python train.py --d_shared_expert=512 --router_score="softmax" --router_z_loss=0.0001 --lr_router=0.000321 --head_dim=64 --init_std_up=0.0278 --lr_head=0.00622
Below are experts of layer 5 (counted from 0) of a mixture-of-experts language model. Rows are named router (the router's row for the expert) and show model dimensions 0-95. Each number is 128 + 32 x the weight over its row's rms, rounded and kept within 0 to 255. Numbers have three digits each.
After each expert's rows: a language model's description of what the expert responds to; "comes after" lists some tokens at least twice as common just before its tokens as in all text. This comes from a sample of Wikipedia text that the model never trained on. Tokens count by the router's weight.

# expert 4
router:150181142121125104145115127082142110121143089172176084062050146159143153093082205077162096122126161095133121115181107111063127098090180135191109130079150107136115136106123173093127152095154090155082122142108156066107146177119101104152089152133135121174095128200123134087125147073098128133
Table row separators
comes after: "\n", " 5", " 4", " 6", " 7", " 8"

# expert 50
router:182150144156157136163199152116124169137178134112109142111127179116130114110158119110128142155149133064096072110223138143132112095101162130165097094114150124120123082110174141108163141075168117100087138176153127078082130149124018095176153157076125213151116091141136145121099058074116088100
Quantity and comparison words
comes after: " as", ",", " a", " the", " is", "s"

# expert 34
router:174157144115128084116129195070112135143135072113171106072119183196062105131078112099175126164186161083071064089185131079110101085112187135157121107109155120169097119087161145072151168175192162117059108176121107090137161154162108106164111159095189137153141079139080107112133129124113118069
Nouns after "the"
comes after: " the", " The", "The", "the", " early", " second"

# expert 39
router:129184089186164128183165141071123121130137098148126101103119122174159156121143138137128128160113149122123086103164098075128052073101206062197113114124118114163156137092217171139105172110196127119097158199123093128136192147130125149157071131105096208109174076129173108092139161159093122104
Mid-word letter chunks
comes after: " t", " p", " bo", " s", " g", " j"

# expert 10
router:164103097194159124171144134111141115177115091141116117097027199179118108151069187127131134104140229091124094064136125095122118129107163070160101123122139124103148147070172189074164124137152129148114109137164090058092131184177070114167124177066203141170080135178152156067127134072105100147
Election table parties
comes after: "|", " |", "J", " B", " (", "P"

# expert 41
router:147129146167125146114145175085120188181113079094110138105106154130147107091126178130128092106169190121082090088177132140133120109115138117140148092121136100155073110104115124165161139149134075102101155174152079098064172142160125110159068131110165166126137051185141118093143127100071107092
Website URL parts
comes after: " Website", "/", ":", ".", " www", "w"

# expert 24
router:120154181183149114127161148073112138141153131131133085098141170137115127116062183150125137118141204140107143124123142103110100143149125099175096111132147054154130092087151191129183147109168085124114198175098085128080123146183149070166113141147155134103112106159092121114165135107091124084
Infobox labels and values
comes after: "-", " •", " Preceded", " Succeeded", " Full", " Binomial"

# expert 7
router:131155188151106125147131199096115141138167056113158134106146115139139121131150175115151091148193162102070114152119153100153124131114162126182117059121109108105079138111141161101139152080159104134042093150123124097086150138152093127134090148067201213125118042182146132129126093127130092131
Wikipedia heading equals
comes after: "\n\n", "=", " also", "History", " =", " career"

# expert 57
router:162150125143121099151119149044097093133165059122154098044116156133129143098081163095152083107150202093122114116127145099131147075058201123128135105125143111107110128113151150167135143111130133122105111147127080101093135156153152114139086113067164157129090101175181112128121120139068130086
Word starts in lists
comes after: " |", ",", " and", " the", "-", " of"

# expert 49
router:152137118123113101124148155088122101146175078149123112038052139108131125096094159102160107101143184080092121105144152082144106042082186132143122098124161127122085139109136139161124127102106109144096126146099112091115132163189143122115070099108160171127082112176164147102138124116060119131
Math and code fragments
comes after: " |", ";", " the", "\\", " 0", " of"

# expert 53
router:130118135131144108128131163087122100141184083149139112031080139113120117073099177098150103114141190074090101121139147074135111056095167137149127069129177127115097155131144147161124132106112099117127116139129088096072132153191135106111072096110180175118079084167169162102141120109071132130
Table cells and math
comes after: " |", "|", ";", "\\", " -", " $"

# expert 33
router:151126158115135127131135136067143089137169095142132106048074134096119135095129172081144098114154169076086127125147123077120113051087158136148121101130152134109110143122158153144128140120102091147094117148119111102101132169165146111102067110088178168107089093179156136108145105122056111120
Table cells and units
comes after: " |", ";", ".", "  ", "0", "2"

# expert 38
router:189143119182117102113160155116140084128149090148127129121061129155129149162042159117179081111180198056108129114141192111157148138146144151176105138066078049167160136090150177120107120165123156132129131126154117117082130160166078117180095114111134162154095067159144132076133139093029149148
Discography table headers
comes after: "|", " |", " No", " Title", " Year", "\n"

# expert 48
router:145111101135152114161151208049133133163160080146133069037072147121139115107096190120142113140169143104067133097150133061096094127091164131148124083101148126097093117112142170127137168145158115112119125139142120116096149175151122062119101105092172128125145126199135111148133102117098125119
Table separator dashes
comes after: "-", "|", " Arthropoda", " Animalia", " Insecta", "km"

# expert 19
router:126121141145137098127117133112122105110132087097116116135106202107175156117109161156145103087176160099104068124145141097137095111096163130167103129103101063151125115084144125125136145123160156099144160141112130091140162108128126106175138148100145152134112112133164105100119132106113069103
Word-initial fragments
comes after: " a", " the", " and", " to", " an", " his"

# expert 62
router:172192195148135116177111146114116181173127080146141093039092200208131113137109150059104068125134140085085127119126184090128131103094203088152138127074105120121113162131173133080115179129132144109053142135117111087114111120197132134126058162078145150161131057139119143149136127138095096087
Filmography table pipes
comes after: ")", "\"", "  ", "a", "e", "i"